python train.py --d_model=128 --n_experts=64 --d_shared_expert=0 --activation="tanh_gelu" --router_score="softmax" --normalize_top_k=false --init_std_router=0.0178 --vocab_size=8696 --norm="layernorm" --norm_eps=1e-06 --lr=0.00594 --batch_tokens=[65536, 131072] --train_tokens=497400000
Below are experts of layer 3 (counted from 0) of a mixture-of-experts language model. Rows are named router (the router's row for the expert), up (a neuron's input weights, with its number) and show model dimensions 0-127. Each number is 200 + 40 x the weight over its row's rms, rounded and kept within 0 to 999.
Before each expert's rows: a language model's description of what the expert responds to. This comes from a sample of Wikipedia text that the model never trained on.

# expert 2
Description: Mid-word consonant pieces. Short word pieces just after a capital initial inside names and words, such as F-eb-ruary, Bris-b-ane, L-uck-man, B-udd-hism.
router,230,172,208,191,164,225,250,203,172,233,188,161,143,187,158,180,207,188,244,222,238,220,258,191,186,243,214,180,217,199,183,250,255,164,216,214,119,124,108,261,170,274,241,233,165,206,201,222,237,179,156,157,217,150,193,192,189,202,188,184,169,195,245,162,161,133,256,129,189,148,250,185,252,150,126,249,292,268,257,165,217,241,223,125,164,166,158,178,126,154,246,187,144,233,268,225,194,186,182,263,192,186,187,247,207,170,180,214,208,239,265,156,249,178,143,199,130,173,234,216,177,229,171,261,184,235,247,189
up1,225,130,215,204,151,256,238,236,157,223,130,204,222,240,187,262,247,168,257,222,226,265,220,195,161,208,182,293,221,196,221,218,175,175,195,241,237,252,178,202,205,240,202,234,153,209,209,200,190,263,221,159,209,167,257,232,182,226,165,121,104,227,178,202,185,190,221,244,198,232,172,197,233,230,209,175,185,234,196,135,221,175,246,196,93,171,219,169,213,186,288,206,159,196,142,210,205,309,231,203,224,202,214,120,215,156,184,205,221,169,246,167,235,285,259,178,189,215,171,212,203,75,143,191,195,238,124,197
up2,249,161,125,146,226,233,221,178,227,219,168,132,277,196,231,154,159,197,241,221,207,169,203,221,265,204,141,206,221,234,246,192,190,187,232,255,233,244,208,233,238,279,167,235,290,225,209,183,112,215,196,187,252,185,186,273,164,232,153,166,189,163,260,165,274,233,174,201,176,170,218,238,173,228,177,255,230,157,218,195,218,163,89,153,206,208,162,179,167,229,169,188,132,173,253,190,143,223,164,211,238,137,220,209,127,234,170,182,237,113,153,166,267,204,186,126,198,202,228,128,194,164,187,229,185,247,180,182
up3,194,179,229,133,194,194,191,171,186,232,243,175,193,154,196,233,236,251,186,165,211,191,225,234,204,193,194,269,185,175,214,294,142,170,224,135,259,196,181,168,182,266,225,178,142,233,144,210,240,160,238,236,255,180,210,183,289,211,184,174,178,234,94,219,258,185,288,207,269,214,175,201,222,182,156,148,140,206,231,182,160,168,234,228,187,166,160,186,275,220,234,263,159,189,185,188,237,202,187,142,161,250,167,181,181,224,227,189,194,141,262,206,175,184,215,217,248,249,133,180,225,123,185,87,172,140,283,196
up4,204,253,203,145,218,198,151,167,185,235,145,218,183,259,150,131,94,279,221,255,188,190,244,117,231,162,148,178,178,253,148,186,187,170,174,245,216,204,207,205,213,217,213,166,164,151,226,234,184,190,186,273,111,222,266,150,185,253,183,240,247,203,158,186,199,163,153,190,226,221,215,177,233,230,226,143,186,148,175,204,162,275,209,160,188,203,203,141,216,206,266,175,210,223,212,269,266,214,242,197,172,119,238,211,178,217,166,170,172,233,293,251,212,202,195,237,196,220,243,287,202,222,227,268,232,136,243,249
up5,198,90,212,208,198,258,164,223,203,162,99,158,207,139,271,172,227,183,203,153,205,162,251,231,189,207,179,231,180,215,211,167,188,209,185,277,151,172,83,242,183,250,233,175,165,192,246,134,177,179,135,254,225,182,212,166,213,201,211,227,197,229,262,234,171,229,193,176,184,208,241,200,222,204,246,134,165,218,202,171,241,170,194,245,150,230,207,256,159,260,173,190,157,161,197,148,206,237,261,103,245,201,167,198,247,255,247,208,211,207,225,213,132,191,194,254,191,216,205,154,239,146,201,170,90,196,127,160
up6,194,203,197,192,197,208,151,221,259,154,275,260,229,169,255,197,261,183,305,134,273,196,130,269,174,200,170,218,146,182,233,219,157,221,212,210,159,200,237,187,204,140,200,184,170,212,167,266,154,149,112,163,174,199,155,113,201,177,155,197,213,188,202,259,255,165,167,293,132,165,171,236,215,254,271,204,194,252,231,183,140,187,201,270,220,120,184,147,174,179,186,223,215,182,205,169,169,196,210,287,179,201,209,213,229,178,201,221,234,221,178,163,199,145,181,204,181,230,206,168,193,198,302,240,181,223,218,129
up7,182,258,219,188,230,240,147,158,114,236,184,256,240,164,165,185,185,229,198,229,229,252,181,191,183,162,167,174,234,135,193,143,184,247,126,229,181,185,207,218,194,227,96,195,195,207,182,170,250,157,206,285,186,151,202,183,265,196,206,175,245,168,259,153,202,226,153,244,195,200,281,168,232,239,115,202,169,262,209,190,151,193,227,241,240,126,205,116,158,206,94,214,188,129,189,164,238,164,227,167,168,144,233,203,231,176,175,195,243,138,136,238,242,233,140,147,162,168,221,242,191,212,180,231,191,198,166,154
up8,166,264,181,193,228,125,211,178,257,164,226,186,226,244,111,282,220,179,228,158,215,283,163,221,224,183,181,217,139,172,200,176,181,234,211,257,144,210,199,248,180,240,110,189,181,138,187,132,252,214,173,165,217,194,158,209,228,179,239,164,238,214,310,216,189,171,209,234,212,228,234,160,237,175,212,226,138,278,261,202,151,162,202,211,231,175,241,268,213,140,174,174,239,216,175,136,272,199,236,202,230,230,138,248,229,144,183,201,249,187,249,163,257,148,183,168,189,238,288,247,181,168,233,229,184,228,207,159
up9,176,166,194,187,231,200,157,177,144,167,191,234,152,163,82,240,67,235,157,159,255,213,143,222,233,250,235,221,188,180,187,213,134,193,133,142,192,203,135,202,236,202,220,273,261,189,278,241,183,204,190,213,216,262,198,208,143,228,235,132,105,160,230,269,247,172,111,175,190,142,211,193,205,202,195,214,158,208,225,215,216,203,169,220,189,240,160,168,273,166,196,156,139,228,236,170,263,147,198,223,198,183,208,225,241,194,271,196,198,164,239,209,227,222,186,165,224,198,153,149,194,180,195,263,175,203,216,252
up10,220,169,201,225,160,163,277,267,247,176,202,99,224,218,231,164,204,239,180,238,237,215,201,227,165,181,228,184,159,239,295,169,133,130,212,259,218,177,266,197,191,207,216,192,200,209,214,159,276,196,192,234,205,232,265,196,162,206,211,256,224,196,113,138,192,247,246,191,222,233,263,201,145,195,195,200,179,190,230,201,146,207,175,239,233,194,192,153,158,119,183,226,164,223,238,255,152,238,192,147,227,186,221,219,160,257,153,182,219,234,277,251,180,146,208,272,233,245,155,235,194,144,217,156,252,214,190,80
up11,98,227,128,181,271,197,216,218,245,215,170,232,252,205,181,211,199,190,179,166,258,190,264,173,194,192,180,201,144,180,180,240,210,190,195,190,216,197,148,271,146,228,166,236,155,219,204,217,223,155,198,230,204,219,288,231,184,211,177,161,160,209,244,119,188,206,166,204,231,144,238,122,192,101,217,188,119,130,193,180,187,151,209,190,255,242,163,151,229,185,222,210,185,197,201,250,217,200,266,166,276,182,95,193,246,180,184,175,194,135,144,243,251,148,190,188,229,201,209,220,177,244,146,255,156,133,119,238
up12,183,158,233,246,154,182,247,131,158,159,163,211,215,190,206,222,157,167,195,175,205,199,179,220,265,133,226,177,146,281,237,228,185,176,223,182,102,242,116,197,262,288,181,172,204,265,122,142,188,235,126,205,174,185,240,132,244,185,195,185,170,159,181,206,130,206,213,226,187,160,208,164,191,138,213,190,167,185,244,238,204,191,159,189,205,155,318,156,171,188,156,218,152,219,237,197,151,276,219,229,195,199,146,210,203,223,130,248,185,237,202,219,208,257,179,210,176,230,217,291,188,176,230,208,280,222,256,212
up13,227,147,220,253,232,233,197,205,147,257,223,283,133,196,187,154,89,180,248,226,160,173,185,246,189,155,212,141,192,201,182,236,179,208,189,200,151,197,211,154,217,174,200,214,280,244,189,193,199,156,253,223,239,212,198,115,208,207,151,243,225,173,213,136,166,212,189,229,254,161,249,174,197,150,207,251,171,162,129,243,165,164,200,216,248,208,216,163,135,200,278,271,231,223,203,183,155,192,272,180,170,102,149,223,138,175,218,176,262,150,200,190,280,187,214,227,178,145,194,248,193,109,214,182,160,247,214,234
up14,160,151,107,217,144,196,188,256,179,209,261,234,224,240,172,228,229,213,185,176,220,248,237,186,99,189,233,174,169,226,203,256,196,266,170,134,104,146,161,248,198,172,204,230,223,177,234,210,183,276,128,251,190,283,171,208,161,178,208,192,230,255,186,282,128,188,176,230,154,241,173,185,209,126,137,187,159,178,196,189,195,141,258,265,181,208,200,194,169,201,201,189,178,159,189,153,163,221,169,195,217,151,147,211,199,197,253,180,188,216,225,234,122,208,193,231,125,161,214,199,221,124,255,211,180,260,125,230
up15,216,222,213,228,152,130,215,183,152,253,179,169,200,161,218,249,298,183,183,217,190,211,194,227,208,142,157,232,144,249,249,204,216,119,191,172,211,146,155,188,194,171,213,191,157,211,189,194,184,237,142,176,234,205,215,175,271,234,279,156,203,197,185,130,220,172,273,242,239,202,290,187,202,172,217,277,280,160,260,258,191,165,136,221,165,171,184,273,226,142,159,195,231,227,188,204,168,206,192,167,271,202,233,226,249,205,246,173,164,244,276,177,202,220,193,207,236,181,206,221,183,172,215,212,151,321,103,194
up16,253,210,188,272,147,174,303,252,149,169,276,187,166,175,255,99,180,131,166,210,213,174,181,124,226,201,171,164,133,220,170,204,245,197,201,190,254,184,185,300,208,206,181,199,224,203,168,196,207,185,212,142,245,132,141,216,153,151,212,118,212,281,201,192,217,241,243,281,119,138,236,152,194,235,191,192,153,228,136,191,241,212,192,183,182,162,207,175,222,198,228,235,186,157,219,205,182,176,223,210,155,199,264,190,184,232,211,187,196,261,159,179,194,159,203,164,191,187,306,164,224,227,270,201,233,223,229,168
up17,168,136,197,210,210,160,198,209,191,195,220,185,161,254,233,156,242,287,212,151,174,169,229,183,253,173,203,222,125,141,236,260,211,196,196,249,186,204,219,242,219,173,218,158,175,191,239,208,138,245,230,186,236,178,210,243,136,151,138,204,87,204,163,188,212,291,188,207,272,241,200,200,217,288,131,168,185,190,231,226,211,258,275,142,283,224,260,146,191,223,274,221,230,140,191,137,197,224,250,218,187,241,197,208,222,232,182,281,185,121,242,188,228,212,217,211,116,202,212,205,138,192,193,224,223,207,218,155

# expert 23
Description: Clause-linking prepositions. Prepositions and conjunctions opening a phrase or clause after verbs, such as by, as, with, for, after, because, however.
router,198,211,241,241,207,165,153,168,238,235,248,267,232,188,134,203,181,186,161,148,252,171,215,212,183,129,170,118,232,188,252,161,203,265,219,248,181,217,221,252,100,154,206,172,210,253,189,128,192,193,298,250,141,153,174,222,233,222,244,197,126,237,241,144,198,250,200,317,210,196,207,181,205,237,184,231,157,255,203,174,244,165,178,227,221,170,200,194,212,149,193,240,207,221,217,243,166,236,296,221,191,209,205,191,186,206,206,163,237,110,218,199,183,190,168,229,220,201,185,184,213,151,230,118,96,245,220,177
up1,122,274,210,176,189,205,206,194,182,130,168,164,234,255,195,285,256,220,222,281,222,202,193,211,186,162,218,212,217,204,156,188,189,240,162,233,195,166,175,240,179,171,250,233,238,172,271,199,152,242,122,251,178,172,194,142,244,133,229,176,236,167,206,205,160,233,247,116,172,214,176,189,224,247,176,202,188,198,187,191,186,140,276,203,208,192,173,243,231,265,184,229,147,219,183,225,189,153,171,203,241,209,169,269,210,223,86,183,191,150,145,199,159,279,215,271,225,74,229,209,107,201,214,207,210,202,214,204
up2,204,185,170,225,208,293,130,195,188,211,160,181,165,216,200,230,213,248,208,205,264,160,153,185,212,277,188,206,271,227,193,247,254,277,244,186,177,188,165,178,210,139,154,249,222,228,196,164,229,277,216,155,272,192,73,204,204,186,221,213,242,210,144,200,184,274,182,196,202,110,211,198,188,228,188,153,234,198,207,109,266,205,198,253,148,219,261,202,241,225,247,227,143,223,195,224,153,183,186,167,208,107,186,316,199,205,216,217,225,154,187,182,232,196,172,146,127,205,185,185,195,201,151,189,180,261,192,233
up3,194,206,205,205,247,160,207,151,188,207,278,245,159,214,165,197,206,176,181,194,215,238,243,246,275,118,217,239,223,111,175,264,172,182,149,152,190,156,251,236,267,152,228,267,213,245,285,129,250,172,102,164,190,161,210,169,211,216,228,214,171,269,179,268,191,148,266,138,153,193,209,211,215,192,197,155,199,161,177,185,175,219,160,135,185,105,167,233,213,255,255,93,203,177,159,155,186,264,199,212,203,212,187,262,208,175,180,240,214,166,183,240,208,240,215,186,174,218,251,203,192,159,233,223,225,207,204,257
up4,277,274,243,285,218,184,194,242,169,129,161,220,270,220,169,221,253,221,268,200,214,255,159,169,181,156,165,159,184,216,145,203,173,233,167,187,232,193,220,205,191,214,245,209,244,235,190,145,162,243,223,187,114,233,224,171,187,111,209,249,214,206,173,164,148,247,178,225,175,103,138,205,232,244,145,199,289,223,174,246,127,224,190,208,237,253,196,245,209,200,100,254,256,255,217,236,192,140,211,205,194,280,194,204,198,190,263,191,174,206,203,227,234,237,235,174,201,189,259,188,146,189,211,159,228,266,206,221
up5,221,231,210,198,203,199,210,236,231,182,142,247,249,212,205,214,181,217,131,260,228,202,222,231,254,241,231,293,168,137,222,203,220,200,212,191,166,212,116,212,157,207,168,201,202,168,172,229,196,154,135,163,256,240,250,218,234,200,273,243,212,205,233,215,180,220,269,222,239,171,145,182,250,188,210,257,156,177,249,137,250,213,112,250,155,275,165,128,135,151,152,182,221,181,248,150,206,183,141,193,128,146,131,195,212,220,168,268,198,237,224,182,254,261,233,221,184,189,190,153,200,241,168,241,102,216,176,248
up6,201,201,117,149,205,164,184,177,193,156,176,169,224,187,135,164,189,181,277,193,204,220,228,205,189,179,206,178,223,188,211,239,209,161,218,198,190,159,219,260,217,118,146,211,231,250,236,238,209,183,150,182,164,218,159,190,176,172,183,184,217,297,152,212,186,278,194,212,195,215,195,168,194,194,225,65,303,209,166,180,199,256,161,184,167,258,136,250,201,239,236,236,204,148,258,248,190,178,226,204,227,245,215,162,204,171,216,224,109,210,199,205,181,223,266,160,97,215,193,177,214,235,268,265,232,198,163,83
up7,260,200,167,217,167,228,231,188,195,249,240,217,199,212,210,210,262,131,201,178,225,68,232,205,189,222,307,195,201,223,230,246,234,119,206,228,209,210,241,267,209,158,204,193,204,196,184,157,217,203,186,125,271,159,92,219,216,200,190,221,247,202,201,108,259,134,239,182,180,154,196,142,258,215,226,166,182,231,235,120,196,182,230,195,197,123,191,170,213,203,224,156,97,167,194,192,217,196,202,162,158,191,172,225,212,211,183,207,189,234,247,232,234,199,149,179,96,211,207,203,186,275,143,217,153,252,217,227
up8,198,172,197,141,213,175,162,221,219,270,224,177,212,217,171,217,260,272,173,155,127,154,93,233,159,211,237,200,222,258,208,133,166,180,188,159,202,253,254,186,196,230,245,246,109,193,172,182,175,156,115,213,134,182,220,215,210,205,127,196,180,238,143,184,227,210,233,143,266,227,190,213,240,205,122,189,205,178,279,210,242,190,319,188,166,165,148,250,267,163,178,163,175,126,215,215,220,160,177,220,147,219,222,212,188,183,216,180,215,208,230,164,262,218,179,161,128,248,169,186,179,253,170,183,180,233,162,234
up9,175,197,69,233,248,141,251,157,187,170,275,146,136,151,187,148,127,174,229,244,211,150,176,264,215,282,227,129,230,211,227,214,236,201,223,225,173,229,149,235,197,249,121,247,215,221,272,182,217,238,173,112,194,168,155,143,162,171,199,194,219,231,196,241,203,275,197,239,283,220,146,236,200,249,179,154,245,195,191,141,203,255,242,178,171,171,248,172,141,195,189,272,177,175,194,219,203,193,221,153,184,191,239,197,203,200,295,175,197,210,154,236,159,202,226,208,195,247,191,181,151,228,206,184,205,147,208,175
up10,217,201,185,246,162,233,261,180,183,200,143,168,201,189,212,217,132,162,164,154,216,224,150,197,261,241,128,155,158,207,182,206,240,155,175,156,174,232,213,171,197,267,199,105,276,218,165,188,154,199,174,261,196,157,156,215,231,199,271,157,234,293,211,228,206,168,234,252,109,202,201,187,218,214,139,214,160,230,241,149,303,185,226,144,184,249,202,197,298,232,124,223,231,269,222,220,247,216,157,219,187,221,203,187,180,211,245,182,127,210,207,260,189,148,202,236,204,169,213,134,189,229,197,169,275,204,163,247
up11,222,201,99,196,202,180,157,226,298,267,178,216,174,280,177,181,227,198,260,237,199,158,124,259,190,204,177,173,246,248,221,259,153,176,174,197,193,176,114,184,137,257,139,161,211,161,232,178,184,263,196,210,171,228,244,180,238,158,163,135,147,156,209,256,210,166,159,190,163,217,198,187,248,239,242,260,197,206,255,106,198,105,199,188,232,177,182,233,209,185,161,213,190,208,250,211,215,154,220,217,163,213,174,225,180,271,235,86,220,211,190,251,264,220,197,199,209,161,167,201,236,228,168,213,147,161,186,145
up12,105,225,137,243,121,142,193,214,285,212,239,236,258,163,199,198,212,226,204,270,262,161,191,233,206,187,250,220,244,197,249,201,177,211,187,268,216,184,207,165,158,158,172,150,191,135,254,242,265,206,266,225,217,159,148,163,209,168,161,132,126,218,182,230,103,161,143,237,244,229,218,161,168,212,199,164,230,149,168,193,203,163,186,206,203,219,233,140,179,228,193,167,209,168,261,149,194,155,172,188,169,180,247,115,148,292,201,202,183,191,221,191,238,250,141,194,204,230,196,219,249,172,163,236,267,225,152,172
up13,250,156,198,230,249,161,163,258,158,231,244,148,160,217,173,179,157,193,276,217,287,166,129,220,172,173,160,196,298,175,171,214,278,77,168,191,164,200,192,202,191,176,175,251,224,154,219,158,221,178,212,143,161,190,213,224,207,213,219,228,155,262,140,196,195,166,246,190,159,157,208,139,244,237,258,210,151,155,236,242,225,273,188,280,174,183,217,235,203,179,220,196,234,201,187,109,180,203,178,216,250,167,161,225,220,224,244,196,162,170,214,97,241,138,189,223,223,204,198,202,213,172,173,141,237,187,192,285
up14,210,247,157,248,207,137,193,162,113,195,204,230,214,184,192,196,189,170,234,256,242,202,180,193,112,211,157,139,226,225,302,252,198,139,231,62,224,132,200,149,258,210,202,164,160,213,197,251,225,228,273,195,217,236,191,283,181,168,196,227,238,95,197,254,204,205,243,160,227,157,262,208,180,187,146,179,137,220,218,281,188,255,174,176,190,206,116,187,197,207,221,160,236,130,200,178,151,226,211,162,177,205,229,138,178,194,225,244,215,230,225,216,208,238,167,231,207,253,157,183,181,252,181,204,238,201,178,191
up15,96,201,231,167,209,240,213,238,153,230,183,140,216,156,187,217,210,167,204,265,204,266,221,246,213,171,194,129,171,224,141,215,186,180,205,145,227,194,279,150,254,158,222,241,212,139,278,180,129,194,142,131,214,225,174,124,206,217,179,120,206,240,235,257,235,193,266,182,198,134,218,158,278,212,211,226,244,221,215,198,177,192,211,181,174,214,170,266,230,167,152,235,266,119,286,201,174,237,233,219,192,207,224,201,235,250,207,210,172,233,208,220,209,190,161,201,167,225,193,186,250,112,229,295,205,186,245,157
up16,176,161,183,285,192,250,243,181,164,97,177,192,240,261,168,181,202,113,181,210,217,241,161,164,133,273,194,202,223,189,151,198,205,126,139,280,200,179,209,218,164,160,173,175,137,232,208,264,201,138,198,279,222,180,209,237,198,253,159,148,216,132,171,165,243,150,222,163,176,140,207,140,201,196,204,151,225,158,237,127,216,244,152,189,234,240,208,183,214,196,194,160,217,197,171,160,245,210,160,259,235,228,292,291,206,237,204,202,181,219,180,182,186,187,243,160,188,209,188,264,261,218,173,258,237,197,252,159
up17,206,163,209,142,139,247,154,196,205,214,180,216,186,221,188,222,150,150,182,238,275,176,202,220,196,298,208,210,184,176,225,259,175,175,203,226,189,178,225,226,208,206,161,226,174,103,143,252,194,185,175,182,235,255,183,142,154,182,190,83,177,233,185,211,242,208,245,194,186,261,150,204,198,178,228,151,239,155,200,237,237,179,167,270,219,267,154,83,270,166,164,177,191,242,167,185,255,294,238,182,227,210,205,132,194,249,162,158,224,194,269,246,249,216,267,184,153,218,225,182,254,245,251,196,215,227,159,181

# expert 58
Description: Function words, word stems. Adverbs and conjunctions like there, so, but, not, who, plus verb stems cut mid-word such as re, un, con, discover.
router,301,202,211,216,204,151,179,285,275,267,219,152,213,199,260,217,147,168,183,208,229,242,171,208,177,160,176,193,170,185,209,162,194,212,245,212,227,152,138,180,257,173,185,210,201,178,162,154,220,159,165,240,119,93,219,239,211,134,203,252,115,186,256,172,243,223,290,235,209,237,159,156,188,201,199,162,176,244,208,161,245,253,204,151,261,204,248,214,222,155,178,163,245,244,242,225,200,198,189,234,245,202,186,206,160,175,234,210,220,222,216,215,169,223,175,243,182,196,226,119,170,213,263,148,86,217,163,134
up0,167,186,170,226,172,177,246,201,175,220,204,212,207,213,236,238,160,188,178,176,201,223,217,241,216,226,131,237,151,234,203,154,158,204,154,190,165,166,205,214,252,268,209,231,191,236,141,173,248,189,187,227,197,235,237,104,242,102,219,246,222,152,221,229,187,273,150,265,128,257,223,161,220,231,140,150,285,199,131,242,226,257,155,161,162,287,225,219,221,271,208,191,139,181,175,246,148,151,236,191,166,243,187,225,126,214,206,141,236,215,317,225,203,193,248,180,194,150,213,222,168,184,201,240,185,259,220,216
up1,140,174,239,172,111,200,192,232,130,200,201,184,163,221,263,200,178,137,189,221,177,174,160,180,156,216,212,189,106,206,185,235,210,214,227,224,187,217,207,158,191,194,180,190,207,219,147,204,219,207,184,216,130,202,178,186,265,281,229,243,161,237,242,223,214,214,243,237,248,158,225,219,219,266,274,122,178,222,206,246,187,165,228,223,126,207,267,153,240,209,252,237,212,226,261,164,306,282,176,201,163,225,157,186,218,216,133,221,161,237,221,213,188,220,147,168,220,144,155,138,184,208,125,137,153,227,123,122
up2,292,210,215,214,221,223,196,215,168,169,186,214,241,138,119,263,154,121,110,249,168,174,205,216,209,129,175,172,225,147,183,195,148,241,305,167,200,259,256,220,183,237,291,200,208,194,180,175,223,220,202,197,179,231,116,188,180,226,209,192,239,185,209,142,198,186,211,135,136,176,254,181,196,187,182,234,197,213,282,235,221,128,230,231,208,166,231,202,209,180,174,205,155,191,174,211,196,167,196,166,177,143,226,241,316,191,237,196,157,217,246,196,201,272,217,204,203,140,153,154,165,142,190,210,227,254,135,128
up3,268,198,233,166,142,241,176,201,146,216,217,209,212,117,145,134,128,238,127,209,219,181,310,168,119,165,227,209,183,154,195,152,214,217,217,145,147,200,239,154,167,216,192,128,225,244,202,242,158,162,213,189,231,221,195,254,135,262,180,176,172,295,225,250,160,189,241,247,207,248,218,177,152,196,217,199,212,236,219,254,138,223,203,125,228,187,202,201,181,203,217,145,244,182,160,160,173,169,197,164,182,178,174,151,298,178,186,190,283,173,200,287,171,159,145,169,175,202,191,186,202,219,157,235,255,211,199,239
up4,131,164,249,222,169,187,228,183,157,174,244,152,206,172,171,176,229,144,253,248,171,230,165,249,211,211,221,182,222,182,185,238,210,208,263,177,138,167,222,190,211,75,232,152,192,191,158,285,229,118,208,234,230,305,197,200,212,225,94,179,186,199,232,121,193,218,233,166,140,197,172,240,237,131,253,194,205,169,177,179,188,105,167,202,206,225,270,230,216,141,231,224,171,251,230,174,189,216,163,135,259,196,198,228,210,209,154,226,209,137,123,176,254,199,171,183,269,247,170,179,230,192,202,248,161,212,202,204
up5,197,256,211,239,182,202,239,207,129,228,198,195,227,155,173,131,144,254,175,174,301,151,187,246,206,201,171,233,257,216,208,235,174,207,183,184,203,211,245,253,211,160,202,228,282,294,236,261,177,235,238,222,184,187,216,286,211,250,67,267,207,137,196,182,179,176,165,186,181,157,160,190,193,181,147,194,192,220,158,179,239,229,139,244,151,188,252,178,192,164,227,135,195,128,160,88,210,171,253,209,202,238,157,214,246,204,236,184,157,222,194,170,257,184,179,197,165,153,190,235,152,189,246,148,193,177,227,236
up6,282,218,264,199,205,236,196,94,119,203,258,231,207,228,165,215,226,164,119,157,208,238,182,145,131,237,150,213,220,249,187,193,155,196,199,103,212,165,177,222,165,210,245,172,186,227,143,254,215,180,165,154,195,183,219,205,198,162,194,193,268,189,157,196,141,132,211,210,209,212,177,141,248,201,238,256,180,250,210,168,112,259,157,175,225,165,254,190,221,235,223,253,241,109,236,158,172,182,220,201,261,233,241,204,199,217,240,188,222,170,213,261,201,202,270,131,270,174,191,211,139,197,249,156,241,169,188,165
up7,142,219,216,182,261,160,170,181,157,93,202,231,238,208,156,150,203,293,250,223,170,150,173,198,206,308,208,209,175,176,150,235,163,194,269,272,256,273,225,258,246,152,176,199,167,176,230,225,157,274,179,240,161,200,241,185,187,316,155,226,235,193,206,234,263,198,234,246,223,200,216,184,198,212,190,218,225,196,225,160,213,199,229,145,186,276,291,232,192,233,138,193,193,181,228,211,234,262,232,234,213,157,232,173,214,158,224,191,186,206,215,217,179,256,224,144,143,249,171,171,166,211,153,139,214,260,192,222
up8,205,193,198,140,154,155,160,219,156,170,246,308,146,237,238,193,131,216,168,150,179,285,140,214,186,150,171,256,165,206,194,186,189,240,225,220,160,170,201,188,234,155,152,173,213,144,224,161,201,188,174,181,205,245,156,115,212,190,244,199,218,215,197,137,161,150,263,196,248,143,318,245,267,188,235,235,148,222,255,200,267,229,219,176,152,180,171,190,240,292,236,199,258,219,182,247,233,218,131,190,198,156,193,158,204,273,214,212,197,277,228,201,212,179,210,209,204,149,212,140,234,205,244,171,231,174,183,247
up9,146,185,178,132,189,157,168,229,220,225,201,201,261,173,215,226,199,203,254,197,175,252,258,186,170,212,223,187,263,104,125,183,217,242,214,220,148,260,220,156,171,239,269,151,213,189,144,152,197,193,266,147,199,243,202,228,132,204,219,191,210,181,237,163,157,163,150,230,158,193,198,201,244,220,174,196,175,169,194,146,138,170,177,190,171,135,217,166,234,196,191,131,213,154,232,218,232,277,203,156,154,317,244,236,293,205,283,234,248,207,216,178,111,199,174,199,128,159,194,208,146,211,225,241,156,173,231,239
up10,175,211,203,174,164,177,185,149,178,189,212,228,207,210,225,208,261,201,259,232,159,195,129,204,183,258,246,196,176,119,198,230,163,242,241,244,187,195,245,193,198,152,184,172,176,251,256,169,178,203,208,205,244,193,192,143,269,145,216,167,100,227,186,154,201,281,216,235,216,232,203,219,166,184,205,216,203,230,190,174,261,204,165,179,212,266,252,231,225,230,211,174,255,191,312,210,226,166,225,155,261,123,163,201,200,171,186,191,107,252,179,181,153,221,268,248,148,159,292,228,183,177,222,283,184,265,125,133
up11,199,164,159,174,242,228,255,207,243,179,222,275,221,183,193,130,135,229,162,230,125,197,251,130,171,160,149,180,215,238,233,211,126,186,159,197,220,161,285,201,237,236,204,163,199,223,187,149,149,214,219,270,185,254,189,240,217,267,150,254,156,247,188,183,207,160,303,178,131,166,204,144,234,192,273,171,199,237,188,217,206,267,214,138,196,205,168,167,218,202,159,170,147,238,241,187,198,211,213,229,230,165,179,221,203,199,224,220,207,246,171,250,94,206,220,226,112,214,261,178,203,160,253,138,215,162,200,127
up12,256,147,190,238,102,204,194,143,177,178,150,149,250,235,161,187,265,215,233,360,194,177,192,127,239,120,220,169,209,196,218,171,198,193,229,213,180,281,184,279,148,164,190,227,224,195,163,233,211,132,211,211,174,228,152,183,172,212,210,205,205,215,145,240,167,255,223,161,170,173,203,233,194,213,141,156,204,209,137,145,210,204,211,184,198,181,223,159,196,231,207,139,271,222,192,229,294,197,234,152,185,242,206,237,207,223,264,244,174,143,161,165,250,187,173,241,221,213,194,223,138,164,164,244,139,147,168,229
up13,214,225,235,223,234,301,252,236,200,237,133,181,203,116,245,177,207,226,254,222,236,142,164,215,266,123,176,123,168,268,242,210,213,190,188,226,289,165,205,217,227,235,221,116,187,194,139,160,226,214,182,182,216,253,251,214,195,202,276,267,164,189,173,274,148,235,159,168,223,190,199,171,235,135,169,223,174,243,182,174,249,228,201,211,167,171,164,143,248,153,186,213,216,242,129,206,206,240,218,167,218,180,197,226,220,190,226,207,170,167,117,177,168,216,244,198,190,266,191,247,222,199,165,270,127,198,209,108
up14,223,190,173,194,165,257,88,192,195,256,205,198,201,239,129,149,186,210,210,185,202,241,155,148,207,154,234,165,196,256,210,178,151,105,234,212,288,162,220,181,149,252,186,197,231,284,209,251,138,201,178,219,227,238,232,193,268,216,276,215,171,122,196,149,346,166,249,172,190,164,190,125,186,160,176,161,152,118,202,219,251,184,171,218,144,183,210,173,210,149,199,200,133,227,167,202,231,169,185,239,184,215,167,177,193,213,204,210,231,214,212,199,225,230,211,166,205,116,187,197,245,167,235,246,172,213,182,257
up15,144,263,248,236,266,175,187,218,247,276,185,162,179,243,242,222,229,173,180,141,173,177,230,181,247,244,239,195,181,181,205,160,229,116,244,250,199,234,168,184,270,196,218,171,217,251,223,263,205,205,251,258,191,262,186,187,259,186,239,151,211,109,173,198,170,251,245,142,91,132,229,211,206,203,182,231,236,135,185,225,198,203,129,228,239,178,229,92,258,185,183,147,212,136,220,235,235,166,271,213,198,220,203,218,216,186,179,194,203,163,151,210,265,250,194,160,199,228,147,209,213,190,158,280,179,217,241,209
up16,254,229,305,177,225,200,257,176,198,138,176,146,199,213,256,176,176,248,206,201,219,180,241,209,136,164,216,182,202,241,241,198,257,160,156,108,189,152,170,179,203,207,206,224,234,169,236,159,223,151,154,197,194,211,233,132,201,259,217,155,195,208,164,237,166,245,149,196,209,184,202,181,223,178,217,227,264,251,235,197,172,190,92,254,193,284,154,203,178,154,231,215,168,147,208,204,158,238,187,186,253,253,219,285,132,205,172,125,121,171,143,182,225,167,199,251,177,228,300,214,251,224,197,156,261,201,176,156